From a checkpoint of a small mixture-of-experts model trained on Wikipedia.
Experts: a sigmoid router, a shared expert of 64 neurons.
Training: a variant of Muon for the experts, 457M tokens.
Below are experts of layer 8 (counted from 0) of a mixture-of-experts language model. Rows are named gate (a neuron's input weights, with its number), up (a neuron's input weights, with its number) and show model dimensions 0-95. Each number is 128 + 24 x the weight over its row's rms, rounded and kept within 0 to 255. Numbers have three digits each.
Before each expert's rows: a language model's description of what the expert responds to. This comes from a sample of Wikipedia text that the model never trained on.

# expert 28
It responds to: Numbers and leading digits in tables, scores, lists and statistics, often after pipes, colons or semicolons: "3-1", "Tracks: 2", "47'".
gate0:120089121095093152120124080091099105105140108120136158124080159166129095138113114133169098148134140146086100140119124128126125125126135125115170173135106154093120080103131129131149167145092126169095135136109137125157127138113112126134128087123140125159136100128052158127134121159117104097
up0:083095145125160078146153091117162123126093125108137065124110145160146141118140086131139094163124134136112102155069150129119140119094145096141148095139145134160129111098121134179123134124117151072128112137153153101125112129130115124098143125138085124098118141085121093105158154121155133122
gate1:143131106136133102137119148141102138171145116177168150099143160130132123115131101120109116129112123076108127120129134113088105101136130159102169134160122135144126141135096168170087145133090120112139147134172134121094121182094067144149116102104188151135137139093094127149125124107157128137
up1:098143134099155165129102119124143136171153147138104130147171178122129103162160139075173124164138160157169130125111114104115119125137135096148147113123115102133158118137110159145130149084093138125146156120151133108115136130154103086115115105142071105151142155108148155122174146163102119102
gate2:167119127145113155170112162112142138131120148164133145149181120119122101119058101150142102135104187112134121136124139100130078150134129143114130126125125141155087154121140086133121102131151095139141122123147131102157131093120099107131122114157107092086132148204108098120163138124138118107
up2:104184140100161136110160123129120168145118136129111132135165108122154125147194122096100156093092148130138148137068110176142120125141106102143157094109158127102114126068142084174140119163137139134143118147148157105125112147114178138139134128104133156135142113132139127117144106167148128131
gate3:111103108138141136145120105135099135191150087112161126123081093119155107148115132138109111145119129151126074130138160102147129093108112176128146102123164160138135126149113141110109124132180094111164144140106089139108091153133162180105122161133158111150139098179124114126125108111102126116
up3:099121131087131122108086111111163141127080124166148107149157111116167135164095100105142110131115068128101097074156160157163109156132148132156100145110124119105135098164092148155106095143164129116125153139111124127135111147144112142115168153099158117104116090139129145131107117121107090129
gate4:119140135141116151133075142110127127101089134139098111140148097141141098136154119106122142128108125144133117162140194160125165091154129139123171147136111133155118142108125168149118147139132095114113110120160108162093121113145090135159110093180096109122117075137094110134182122162112145171
up4:119154126112113113103145161127105124149105167127151102109140128110098149136110149114157160137135126165118160144146114089152090105123156133133127090074127134082138085156090126124082136153136090145149137139125083138101176094091108096107113135141125101137062115122104113114127151097141112134
gate5:127116161122163103143129091132150139139095173062146108117189177167124135156142135149160101113112092137143108126122091133134119150144119159112115106128128118121161146130116120137107127172119207143120087086144135151137123108118141103127125110125129112138141145143097120156152135171161101124
up5:128137139061131154157125133144106146134152139123150123148139146170133120125109162124154107111107140144076117149090095107120125137147164102125107119128160169095125121104137112120136107149195125102134096120145123119107135144148107089122146146081159139161121156181109108122097155075119101155
gate6:113139106116127148137100122084124108105058107105122125101147124138109133164137121141115138131108098091119129151100160146160180132110140100142095114134108120144069124115116099125111155153130109114125152127120108107121069165160157153147146139168153125099129089165139138104168127167143169132
up6:134118152111124143146160114162156121089124129155163115159111154172111110109166147121125126108135133103119160104110108137152157128126124165160135118136101113182090092152126113138097103159165117121156173143142142161140080163111123175096135112142140132105112162169125147121131137133184096141
gate7:124142136108122135117144128134110115110119118152133099120160126134150121134096139149117131092109147149094139145090125173135132151099105157117155152130173120129099156127151115140120080149136165163121093094097147106164106134146060118131154165116149112116140136193087094145110107140163077131
up7:148124093106137151154092125069114114167121132143119099104114129125108139108114113154126086158121111145166145113125148130145113103116080103181187134140107107109133125102099146122178176127127144142143155130115112131156101141116136152133098080143159140157103104070142147122121099144128103109
gate8:086162154113134100152112131113144126144126162154106135127150122134145115112161137115143137091111156172134099107154127129121142147131102089170147131097108130144135097125088120149117143174107096126104134139079187163103127157116100089141108156132159125110090108176145127160126113134128074151
up8:132118116092137098167165117098103137133138120089096165100141145119161109141112074116115136113140140112157163116148128130137106124137123110107136100104103132159111094134129109144181088151129090143188134119130151137147128117149152116156124099122077151126075141130085164146116124101168141164
gate9:129157106134156134123128090172151126173130133115137162150134115187100158131150113112148154102129143164095119169110120127101172142086089111131185090132149098151101106146111177126152115138116151133110163102120146126148089083125135145123127140110148144102146131103114135146130142092167121143
up9:142159135145143151145106112142143117116201109156111134125127094178147139121137097108134144107116136103121167098128097137133147103112103065109152157153092123151127098121149123145109159127103158180122120128134147101097177150116130130144140163099146151161128114139150129124085123107142068136
gate10:148144090177191131144139133141121151191101149099146116109129112123114118127085112167101098117120160126135143101146123138154122173127090121128144129130116140155143138133119092129168121097148132102144139153082112175145099103124178149134098106138151156097133130151128154093161138098105135142
up10:146132148121122105115125134122156109116124129129131108121133103065163119148155143149107143164118177166088123081111174130148138111161177135095143174152169092127190137140132127112097116158106099151124090121146140139104137167158142125147134145118128089143110123153128131122102103141121153168
gate11:167083120108133143094130104104108171125157135132113145108091151145162177118117085140138075108146165142140150152164117096161123146109114141139123111120099107111131101141146185145147102109110115104134099136139161113178090138164124146123143121139145130106136130128101127106145123108066100103
up11:114131139121139110147166149196106164157119151093155106100107121165119140096132111109058112141073133128106091150174113133141127129155121135144166121112134134103141115158130156108141145185157116115111128171130118120154132127133145117153130062141167120126112132122129115118129172120110121140
gate12:135144106118137132116104136107105158105153115134189082085140122085114123164115124141148124139150137120130120111180156118100133168139108099141160153126091134168140111071112134095151189145122121175150142131178123151101122155114120120146105161158106140140116163098123144149142133130108111116
up12:149130171081117110128155106093082147123121146111145144079143145158121182152111079137112132099090103110106135159123149151155143138134136127151151118151105123118128127115122117145071113149153153141109144137113114083107127138135132190153102140170119106152086133133110177137126161113112114139
gate13:121142120111082122126117093177133119122149117135153105093069107174079125157141071167165146105127112125124163161115128121109134173153103137132160134106136110135126113122150128140133127178137127114103141118098180125123104135103116143128082137116177141111107109169110137144141089124101140125
up13:180158150118172179088106122112116163128107124126118107092100101110133144090108126161175112111114152128121145133154125161147098139114114088127105129091133144117146147146144121106167113116133097113126124113156118155151100105122202115124137099129121169148167130068144143144124135113109105126
gate14:143169120133089115099140124126142116107116134159095094086159146117100144159149131060136118133122174138100125108084123097105103109110119153126149101123094104167113114090104144137134148081131131118161131131141124116116085138110154134163163134149135155094088159126100161124114132132167143166
up14:088145126130108140144120151083133173104126102118135144158143104098087138147109121058139122153115133135126130146098127109107159162158157120171149110129128147142132121076138168152156117137129129101113134106112129134099128096146118114194092117082141094156117106144137166109131163120143088131
gate15:135085121112140124120131158165134080084116143148133135131093113108113087118101083156150083086095114126111088131102134147100114152129145099109112108113117158130106162102129148110114100148136098151120111115121152131119105125127122132142121094147139158060145115158113111135167170165125183134
up15:126091125138120152119145100115165143130106145077158100076117151121087139169117156129098120178112124102146100131127091143133125129106114146108130097109147138106130142133133176114150089176160166140137152091145124126130133127146150152089140116124144120110118142130121133048157118131147180126
gate16:140168134129122143145156137117132114082134096137131126103107112175057140135136116139114162122135135139141122111114144170118117045125157110104167098138126109150126151134161148152092136123102132119097147115109148161152109092088082100160165133111168133092148113138131126118151155144138126129
up16:164124102158157160123105143093129150147134147147086132115150166127171157147165157101095154194147149114141132126117121131133098148151118120161101144111155111126179132102105087142130134110103155128144137127163144128133130125118130082166126097109118089115106126082166149143121089142156148149
gate17:127149088101164114127134121143111079184099123114140138141145139119131139114098109147124081150143159129120139127101141130171124106084147141099155100147111088114126122117126134133077155113107160119121115149141130146135132151144151166133093177098138162148104181096114117149157099133105155076
up17:112128154102082130136074139137174129174139111141148143136104156118109151167137127111177132126150125135121124134142126117093110136140182116148117121088131111131110132172155159164157109091135096084097113100081134166104123126141160141116114182091143110147139137110122129105135103099139152104
gate18:149097151142190132131130130144150143107116116150099130088151094102152140077126138119166125187107107153136137110137107105136131151154110120113129116133131119114158152079108160110075153109115117100130088137154128148130123097125118084069108176160104136145143119134122136101112160102150147123
up18:169112119139119156136108143162163095140139163149131134148149129085121091155119165149089127091096096162102152118139158146104148117092103148106112142107133156135133157136134106099113118150116129160122165103139101116108127106132073159142131140111167137115127116145098112170077120140191144119
gate19:148128178137119142109198105136157128108131137104125099099094128144118126136146128126151162174104105095141124146154106132120143140160114149131168108118089144134129096163119089128140165154157095152170132086095158129113153126126121122141184139128132138137131127160093129065144156119122099144
up19:126128106136158180127135116125121139120136130178106132120098099155133126173142107158093165120120155183089172104116123141147116152120110109140129107130143097137158150107153147098102138121096161138097108132154134153145148123095109088109096116110145128135131126161090181170183141114104123106
gate20:103164092153145176130107115116124135183140086146153117098116138110090117063123143127153106153122141139174129113149135143110125115143114103161142152149129131149115185136113145100138155145124150128143101118152095128081154138195094139121140092128125148148116120129124126102177130121113128091
up20:125110113153129154088094109133125146104127155144135134142131130105144135123095159133172072130135121076142078113135107137138137176150118166152095154134124125137094075154126133131145132127117114167160108134111154104131142059166079097120089114156127132131105147136138140144136172151127113111
gate21:111159164128069157151150118144152145105148169127133123177095154123117128128137161159143133126148138158111169137127125128139143117133133117143161117148132125154177083160143113168148118121083104128142112131110150102128146107125126142129132104165161138172123076152098118109153183078144148117
up21:088135097137116100186106160125178157142137126067131146107138118106123105149155140131144124144066112076121104125146131144128122120167137165142139122142135105138126132139099126090128102153142082102130110112156152155093093128110151134157145144149116160146171097101093132115121102162135109124
gate22:132129155115106111132167121114214143136112181154121146124127145127155151128053142137133131140122156133144100125173132124109109148133110108123118128146155112122117146161138127151171111128152157146098118100164149134127156140139136133132139121085103127123125181171094139122133097122177176131
up22:096185116120134159096096153163148137145117103189138105114123112149129159125136132086124111101093116124127120101146124134104145093126133164126119122150161131144126123138132101107095153115144137145120086107183108123120087115141116146130195165129117116104160124111151127114123189083112109141

# expert 54
It responds to: Word-initial re as a prefix, such as re-birth, re-ferring, re-ach, plus compass direction pieces like north, south, e-ast.
gate0:125133108116093151135121152098167088109139154102157103142147123105121185169112104105115104161161099135163122109173147127108134159102086116127126155106118156153143123126142126134100118159120121161121095117124127130085121107163132101114124113111116124150095155191101179167153120119134099111
up0:147111096156082127069142137096135121107090154136119148118128132131096121169095091081161137162152111142117118097113148113102148157125120120119099155130128108155125103110122133166136127121099103133129150096124144170120134148171143127119149075098129068145102132114129138083091110144160140103
gate1:123165132183121149115175141097105114139127123122106109140110164109136131159180128105161139130145120115131104134113098171126113108099186154121127146118138152139161157092094181111133170164134097131158139124114119097123155130146070149127113097124108148117112139161155128130135104104163092126
up1:120099106153150100180139120100137113133109117144072158106124131149123137122105134137100066092130185125160108155091105143082146126166145133106134140162126129121087113158153157149148123092129128115134189138155138146112129104175121116115112119149148133093146110153119127162130165135136147147
gate2:148111131172147096120104138041110146107125106126088110126132118132110110139140084113131145137157122104098145173134127105147149154162125097129132085157065165164148148118140120163136171148144134135140130076135112145111140158121127121112154104150156122130134112129112082127137094125117145096
up2:167112129122128131166105166136076124114128084121164123091143089138131121122104120140098097131105117101139094072138137170157110137133108197132138095095090084112119140148130121159100174140126124151168124134121102121112147095110102123136143131148118094121154125108116101165130114143137094113
gate3:134149136114144076130089110138081078137137118081159158165137138138149129139129107164122141146129113115119118146160155136069135156120112166143094147112104123133118115130115106102121100154131147156163090139132171120144137089154137117112127128183120125093112137166144072107116142133114092096
up3:128177131105080088121123099124111137135163168180140085136133110116143130152113113080088127110129140157146117096140124160130127078084135145147121149125139151135157125101108113111153132147114129112114131088134086157095166115107136134165110132090108161174143115151100089128134165145127120112
gate4:138080136150103146158120141113113160141150115120119157132123134120121103117164102123114114142168127145140133107115116129121127098144098143164105131090116096088168112125139116114115186096124104157159120175140139130083168143104147143091110103087142071112059121132121083133106126121126140124
up4:177116113123105139150141097178120139109151137100133141098102166150101102130115077139131094157105094136104115071135154163136114119127145090119092102102149097128109169138115164164105116150128110146119116117179111116147145153097124180134141127110124104116162134141116124150115104161092128147
gate5:122109088132156165118155076111099095121165114138131176125122138101109085155127140134090121143163129164121132130127132127112129147107122127116140135138136144127114134114131129177103115105097165130121122190137136163131132138111141133107087066140093165107090082165117164153089121108131148111
up5:125106174151161113130159128143143111144112120158149142112096165162121157129135172158108154110179129159147121090118161115130151134120143111139136154133111146142183168122129097117072126092126108122140149103167099175100159110114188152135123136079137137137091136135133139155120118130138121143
gate6:129078121145119176139120165106135141095103097137108145118128211141129119159170091111142136182096133087104129078113140111172098161099103102158140130115115096111147132123127119133151152140126137103104134153131123097123122133119155151120106147127133128149147113138084125132144101138153082141
up6:122134138140127099130130170116148139136142143086152106116123126169137129112121144160083121129122146095126142132115128147149126115112123108133093142082080104154087111107093054158129155113098105117135124162119121145144067174130111172112127119153141121167143138123175153108110155149164103124
gate7:158137153104158144127096136120168134152143079131167104142113131128102160086160138176148100132078117167146117108093117097096157125176114077160136100094124115126148138130122119155126108148132136123113109141127131130131170152167133096093100103146129146164118151146129159110148088107140118148
up7:138184124121094140117093094138118149145112146151128121147180116126126109131158150137059144158110111162172083173167141107132124098120156135129109137124156115146119089101191094123129150120150107130132117127135151129111140101157124125105107125098096163106125174102123099149121137119116146151
gate8:133117103115091136164155147119133149102077133143131132116154133098119125152111145133119124145166119075120084125124151136125149128129188122127168119126118106144162099140143144165182162108124068122166143152140179143087131145137109109139147109123106105169119150174128109099135139091144118121
up8:175091148139127096132074099151103183111132084126152155140118149165156142099113102145109163142096151133131132154108125124127130148156148132137168134095115139133120105073112160141135140151143146109120138096133130139159115156102149158173089164110140115142113145157084144118113138157147094148
gate9:142145138129142112140105117085053118113135179114119152092145108108168150109160141134109157135154124141091141148128134129141167156079086165146144135128119117142164155089105124127143102089107100108149107101109117135119157155113134132157128146103066114111120117127149128104098150125101147154
up9:098117127147097119109108134137132121118140143168150100110106116128147105125074143100124149143106130150090130167152129170132094191168140122141152156120122124092138105111140096111130147127155154160143123115130136138125098116143189178160074138092141112152105110112146107142106123121101176105
gate10:123168074150136128128136124113105109135106136126110139124076169143149123161134088100157137138159116134104114126087104120112109117174104154172141125145124089134087144089101133149149161101114121099164091152179093131097096138118153130142101138112133120084091144095124108134138125106104151130
up10:149141140121127098140133147076085137117106133090146139111101154053087109137118086138123081144101148139147114123130126165130110184156152124122123127150146135081154134133144130125121128155092131112112145139115131113142134108106155108140141173148164108087120123073134145117115099146106097170
gate11:157136148116107139113145173156157099130158101168107129149083124141124125135127118148125167117152150157147141139130126158102174126151132098150126144105141124103136122134143166140129130118104149097127080195118093140104131164161181122177166099135126124148149158129081106130119163108152141130
up11:132143134088117095119103110110153103122105145137136131139141128179100087126109156080134088129147155109120139112113152146111164163085141147119116090156150158129128123137076158100105126177143165140105068119127098112081172098109120168115133118124119117139116143126136097129124128126092117097
gate12:131147159103144114133122137184134162121115147130086113134142073083155136110112100118160139138161116147155146084129075131117143138116144092147124100136112141130101141163131149140099128109119162152127135125136152141122133115142104111103143136108079132092131175133161109108130192070115147101
up12:124155114121126160143117101171158124151123139097131103138118149202148149116117105113166135137082114116138081141152101132145115112151131066136068109119122114131127125134118101111150090123153170123102173141134136149142106119132151131133140086103142159179148151116147163134111123167133143153
gate13:109122131132163132113102146097160156100150115148078127125166137109145154102152077135130139135157138107123115084135162107098126121129101178143115169100118164163108141116107159147137106115134081156135173168123163123165160128120131148151149137168120139117082111142114122140085110122159149128
up13:122130084104099164108114145120123120103138115146124094146139101086081129151112147119118096114187141127131112142159113075104162096099115161104101157149149144111112102134134072111126086124156098123129140135103106125115158117133132117102155134108076093117124117154163123118119141161120182140
gate14:139074149109114118134119099122131124087145113084116107164128147147104152146113166142118122102119098100110101135164123100122111130147126156134097121128174136196112129128144157139155101149153099160103147105171130143160143136134134157121105137141140126165163110146094053114103120152132132153
up14:116143165115151169178164130143146121112119100084135109119103125174153159094159145102125162087126181098122117151143136151131134141117140176128096116133151120114112135124131117153086133161124097126139123156143158116144117113119119119151164156118126097153111128163104092172124119081142138179
gate15:131152125154099137166133142143125135125129166107130129088098147122130130118120092148100143146162154118157133144135171127031124124136140082131193133142083143165152144152125110101158128117151113156167099143120168130145153122125134149093140147130147139142150114155118097092137109111127104114
up15:147068130148097149128150174142129153065111102119165106156103147156111120123126110104148129107101127131101135098152119168095157133109127119131117102095133150155116143096113128137142130161122142128137076131068157108102147172123151116180122133125126106114152116153116129144131154185141108140
gate16:059110098137108084134147124156088138183133174141106101130129141131087119115108141141093158153154098150161152106116184142127105126121135094129177137100107144121142129143147125128135125160168134129107120087153149166153132110173129133129165112113136111114132139151101132101151120100114140154
up16:123094097113123146138101130144097097165124096155125114110108120126133084102109113133145136104121141138139113118121117156162122103154133119147089142172116158142158146155133188148113098150127147167112118152100095092142113156124165089173121090097140087166123155102122105147131096099127158162
gate17:161168140078151125153131095104086140125119128131081074127102114157140081112112137163109120141175138136142131113131155122125146081131094141155150136096166119146175139132116162149115130114156114101145112144128131134179071141130121105104169130131119113086108148166125139109124129128152152130
up17:123097106101106094133130166142123117142102158107134133146142147142078157147116147110105140127102136140081101123111147134121106113146068161102112132153106056137125165117157120098096097128091097138110170137102149116163112104095122143113156132146125146124113100095150114130125105107158143174
gate18:157132126103140084120094130090125150128147127111122141145125133156151133115168089118089180145125142168126132093141166157165084107143123147179151129103114107154092086137167106133138144090123102099150147132132113133169126130132144158151128122084150082114097150169112161137125126144111113127
up18:164118119176121155098104142131136085121123139117155118149102110144105118127144152121115140089135121127149165095154123138132106164082051142110138157092134102117169116145131104118169122115148151151120148134097103149132154138110119144099127081089110128131113182123123181119115150134114088118
gate19:104130127113140099112097128085157116134152131124135106111130157106108140106101113175136104160088121117136114138141142113097106093094093144130136116119122104145140157131107160124164106176102155125096124113149164096174168121097146125117125133157164110106080094141099133077111075119140120098
up19:142139184088167131124145111110141118168143120128141132138115130137114098144095106133130095125136113101130084140131127159164118123135103129141155161114153082127121125131109131147127137158126075107128131109160162118128133166120139143120119087106061154130128148091137130080098042144130127115
gate20:090123184155135115133097137103110142108106122160121142091138123111098103124108131168113133099163123138165137101116130143107148145111110151159103097154139140172127125178176173128100152161145127117125088130111125145159162165125109130142136123172092118171106136168114127126160148111160093138
up20:105127113122123134143112166089166114122130114127100121113123165118097115157110109115135130084107117114106148167130134132143135106144159174162161108127131125160108095150139162105100183171118143163143127126103171152137064163152088090124118176131147122124135123117105120162113152092144108121
gate21:148142153146120111196124094157137126136187144137139109118100166148176086124126119123108154157120115101156157135115110159102151129155122138146144121113099119151142137136159139144115136152173084144106128123151145139152119127113180124106119177169131089120128175156084112130112097152137131121
up21:198085140164073118106155125161116139140137087109120112092112112121134119147153149121153131102145170113135192158118104152082178163154135151128170146143117118127126119106137113129138083090120118122133084129126136105116140138113128122123134113104088141120133145165112104168110111113145122127
gate22:144151124111133112168166144129167130164116150123143155081135138156147135116130123169137136132093125145075131124144150123122149111171179127131168118161142150122139122156132139117141070120127121107105133136144136139146090159132124124102150117203151143172139125137106178079128088114123145107
up22:092155182139102109102138104157137162127117122108131128146150155159178148172140184110106129122140133153096094131115129122083151075119148114132132090139151153132114135100113153107126102151098139123120078126157128112094135163105145106158119149171114167131133139115121116119159121133151153084

# expert 10
It responds to: Given names, or their final word piece, before a surname in biographies and roster tables, such as John, William, Eile-en, Ad-am, Kosu-ke.
gate0:127111133078101120139111135130125116172136109114138134128135120138125141152134116117126141154104180159079100114128141108104142098152151163128148095121182140148097140151134148114182123146188129098120131155149143109108125115177154116190141104150102105091127104160069131132149119134120131127
up0:179136142089128117117109119122155110135107149123133110134143123152133109175162144154101119100096123135133117154128132134127095112113134113131137114162160147152196122135122106111155155103141177137100110113138187134127110111154118088136126129198167126136112100085165129079127164124154136129
gate1:141095115116143140141171163090108100132136129131116115146121099137122150181168119118114125173114134178145143126125134129104088095162122142131100115148130113147164147123114131115135151167151177128099130178185113138148168133166134139099180153102142121148136137130123098067115130114134118131
up1:118115077102115139086188144101138123150086142151127096097125093087110187138135129156130126132122140154118143113099133115106089126117107163136103095145104132154136115159141151149173152192131152131114119110133129124146130147150128161103175127119166122134129115148088128076122140118106112134
gate2:128095144111160099109150116131126151148141114100144156122092086127150107111121110178128129141130120152133138145132132160118139110120111208128163139079143104105158133130117120139094163164155139105151131153132137136172120150137107136108154133089180146159109131149085126109131104076114116083
up2:129121145138144109146134150115157082112127115110177126126154113124141132153109144155143107117160142155149073137096093113136132168105094170108107097133123158134093121137092118117144192104157115129158140169129149120138133086115126119128155135147138113135106171174131088171097149160149104141
gate3:141159145132175131120129098155122112171147134137101088109131173139130095164151139122140127134147131117151158087144114164150124106087137102160104104129113078117144144153152144155066102104150138129162157119125105143167123140093142119095147120110138152096108178105127116139158167156141143134
up3:096114145127135137118112124090131113098123132100135148102123094116120152143107101142108069109155148140103102122142162130129107122137105161122095102132131123096120123176130099099138109119111151122070073141133130144165131093160139160136090178133160112126103182109138141068130142121097111110
gate4:127087123125139117147121099117146119161131118097127125124127100107149106182137149103133139176132153169123152107150080164114169110141121142120091133097129139114165069123145151160112106149162115122112133128123140085116113142146153139072166166127146073137169127138094097127134121115161122126
up4:124129145130133162137139110151179136118161157138130139151141165110187154093111116113126101131153137083146166110155112109157089120122095129137139167101134117133101161155096116069133134082158117123144143135157137120123167132153126110126108099131122097121148142094105139160118163109099153071
gate5:109096099098125131117130123143143133165139143093160138134101100126172131078109110147090154150105147118110153185147131094100122141126112110166178136147144121137130113106099111185143136171094121127117135175148137105153107123154116115164076129111126155152088104101094128134122114124107131106
up5:150168101122152096139146158108106114122144160117105085150165140088151114123146136160097153132102117162142140139114136127095114080142160173137131156146168156103112110159141135181159155151153152124135140112114147126116171122162076102104155103143116136157150097150113125105113121111122147095
gate6:083139147166100120181179112081123128130128108117137075169137110096171121131105168156156132147151119125118151091097141157148120138144125099138099109124107110134120126156142128135135124144137078083100121156110131148138159131116116116102114164152100120104132148137149135108130109157189152155
up6:102121133158133110126137117140167050141161147121137111143103168155112081155162128144119154138119121084130152106097143130201145139112130109163095150127115155150105128185135099119116151142116090148116150151157125157141104121110107149149129100126118097122170123145134100096106120129142136134
gate7:114113146117113168088119112113105080104090136156147125100095083119111102187120132129134126143112095122074124155098123094142137143093134148142175087150103150130146106144144085111121114139156115093127127127149136120129132121114051158161129130112118102156118145125108131107156102120099140106
up7:133135159131132189113163129149156121145082090176089096102100143101101089079133119133142138114137110149142105140054127123129117117161150095126139108128124131115152076136137134163163114103104158114147153140146118125144118095145140105150169128097139144102125124164142127131129104104149132159
gate8:113082123144159126176158093148086098102155165178103128172095159175158132164141091098108136096123146170124143164133090122107127095140121138127119122116107145127118117104112139129061100136138116123120113100155144158124091151113102089124133110130120140121132123125137119170114109109136147133
up8:135112151135161133127120126152116109115146119148185157140153127123120157156160149122157116107122117122099133126153156098121103160074082121113128088143085126139105157161153153152116137145156112131101197156086131124130112134150109123103123134154155174149123142101158112091158154168140132160
gate9:092090134140148112127146127121128162141155101086149140165138112139143141133167142096097140129106118085092146099154095108147116113122145139143101101165140125160166112100085125119138176123071097105125121137141125143151125151102094156145106136123113113134123179081137101151165087153115108146
up9:163144125115091105186149136143082146135148123090115164115138138075167127139122158156123106113157135170126130098076147107126122108135080131159143141135118123122070148140144123114118173160135127150123144106151111108136118136099137108087158082135122131080084121101120131116127136145107127102
gate10:104113123143133096091113139109145122128149148092154103093119103124113125138150092130098133095140110081130108104137136127076118146103127120120131116140137156143210117088133071143107100134113127152079128166124122118137119115118117095154095148108123159181117107112142121110136189144117150139
up10:120082087129163139143149109111098143103155141140155150109133141128146151145095171168100116106146168134108094107117172089153122128126146125162143155146118133127152131085096137131175136186119123118104137099144137131149100152078127141141106128145138138060138128125136155106105111144127162159
gate11:119191087130167126128134137148168133131128129175148108121139107112141197119131103101162118133108156145134104104132131126110156141122103132118107140132091161142106107160126132155119160114135108106174129122140117112101171095140112108094145094111117166082124112184125119137138119175090121147
up11:132091113114111147126126131096138106117162171079121157149138141140105140121133121155132125115135123134142133138135163126088132149154167168121170116123140130107092146134094135164089155175147138125142153092107137135079061117099159123149109141133162111144173169086113094127157134161131141135
gate12:143125160102137123160090115094100118126098138133109136116117093127172128115109137132122164124082116110107156129137106084148125140102160094138107122163056127105140141147118085120138108152120105098141146108113132124146103183113065163113110147124169091137110164128106114108139120142118103161
up12:153158127126139148136125091103116142124181093174148184103126116109102126127124113192101117139097118158098109152121118119162161157144174134131151146149098151192115125095143124130119126132124103101118120125122134096125136162103133139171148119137168134153141165138134129109127151116141074161
gate13:147146175137151111150107076070139105111162115177133097155140085154161112130107144127068139172120099127132172119161123145140154132142141130136118152178116114119101136181154131118134124101116099143135171115126099125107145131141177118100118107103142095143106146108118126136154135121129135111
up13:120141093111138151135086122143127139121115163108124108136113073122109125076090114119118102111129112129104115072107176152139132134137096124111115153140108121162160114121113133139139110166208134152113136130085138103125136148113096151080116122142132140093160093115125142083105125106123108085
gate14:111141140073120114162088106128130119147130151125156107118148113121165152112167137099097137107147133104083168127119132122162102152132164100151158106141134101136139109151158153150036120152095164117079119104145131124136119164136107106108123162120124121129130137112128115137144083104110155148
up14:138078146137125136124106124157108122146117129163136128091134142154144111153143097168131088133107162115130155100129096159160149124114111098169105149063138129126162094100138118110139095135126161124136130098140098151082095146081078130137123145131112155184121124143133142117118114086104148099
gate15:133125149131122109132159134097150121122126150096117108112116132139080094173080102095141127150175141161152120146123148113129125127127097133144125128136047111131087101125150144124155166175120114124110120106087136133137090086127138123130140096125159135106158098141143154101081083144156121144
up15:138101142137088147120106138141126149140129104085104122108111213153131108122112100146117107100116132128127147123152109116122086150096091105160120155131124089124177086090147103133130131109101112148143148159136101119134144120148135150114085097080142134177097137145133129132092128131105079134
gate16:155141100126130113131148152113112121115156097165115103149128139133129175154145127096139130144143140147112115133106146133145179177096163110128118118074099127141099162156118161115133128111135136167127089134106186121102127184157143118070127128079107162131137125112138137113124135181113104107
up16:137152121113113118091120099112099140150121158146158094149147083124139121119098124124097129137147107112116135124109097165125083075122148155138105162141108114085111149112170136113125117117089135109164144142154129151159169137136139159155107115119122141170104120178119131199149084113151107126
gate17:115099138117119117164129189149086169124071126116125113131179142147123153151152088112115122130112126136105131120123116151095180145160121105157140105094096092155141114134124151111138092072144116146112131130125165144143095113149147087158126148092138163107124117107120098100171134134123137111
up17:131114139129118144100081106113110127120144130141155119133142101139118147103179126168123150108168133141130105117114094182131141129136133141102149155135137110120146109114169158092127099127100136146058152145107086134156163141095122082127131139156102111187107122107108073151111123107140094138
gate18:163148097118131150109122131123124142103146158126112219136130150115092150159133092120158119133133092169128134118152124145133150142149129138113144128182125099150167159108107164129128126086157122125108144104105159108137104170151082089107163138137117131117159137087122126096151141106103147124
up18:113100153124123145170133134111153131123126129111134162146144109138116148138160131115126106106125124143150088132169106194137122150123147139084142106127146106121142155111097081138141136146111075099084132127133094096138124126149180074108096131149109128171139145086142160116145120137103092179
gate19:141131135133106112138146119153112103106139125102128109155104156127113120164126119131130144108128137126116069101094147146123135130181160118073106111104182136144123136143150145116113141115111153154116098105145149159098160127171119121173166154136101111151173137069076111157115087138133154133
up19:134126088128121167086134153114188152154136136152148102125134100129095128095145126134091138092091135123086099178134134105113093125041127114091125112124143140131116127177131123067140147124161116143124140135154133154150133120162134137157134148119141132130110134165092120111115137118093136128
gate20:109119164097139174126133081117117150117116163118125119120123112112109097152145130112094129092120109118118073153107112094097136119091143088110111093168104105102134155127145104097147074074115124154137157135137122162169091110113140105156090152151165127102136133132127099154151142144129113139
up20:117150069147148121100169125128103094130136120122137154128113133140112121119079160124152143113146136056108138109095122098178134170122127179129143141167149148167087106140138098149132126115136100143119130127108168104129131137116091113100171137099102144092152117099133137136136136110177145138
gate21:130142111104137106103162098157149132148142119134080091160140133132150133101158136118156125101110136118139141108142131174170141168117152094152116101111070120134120135120089154144112131126140108121148140101123120121128127146167133102071126137160124141100119142122176125135127076143153211146
up21:144094145129113144121145158085150106080146118170139120110119132127148165149079145148141104107145153119131128139118162126135195134161119148135146149177136211142137168144126149116142156115110155109109122140130146156110170136160160167134103117120146113137115111157116110139123158144115139165
gate22:156152160122109168125111210154150140119151117157106109139150135136127120130088137127133108175142123144145108147132136124090143135138149094132133114156064134180154112106154118103143105136163162172168114124128122120165108130136111145141134154129140155155095140161110134095155138114140116079
up22:134153135115159108145176104096147115115118079130106107082121156103109116166141150120111132108152142132122147136144122128103140159170153086108135167128125130095143164154150089146079131143090098167138090073101150125102146113150087110135147086092120127108104150139128118110117136134128098109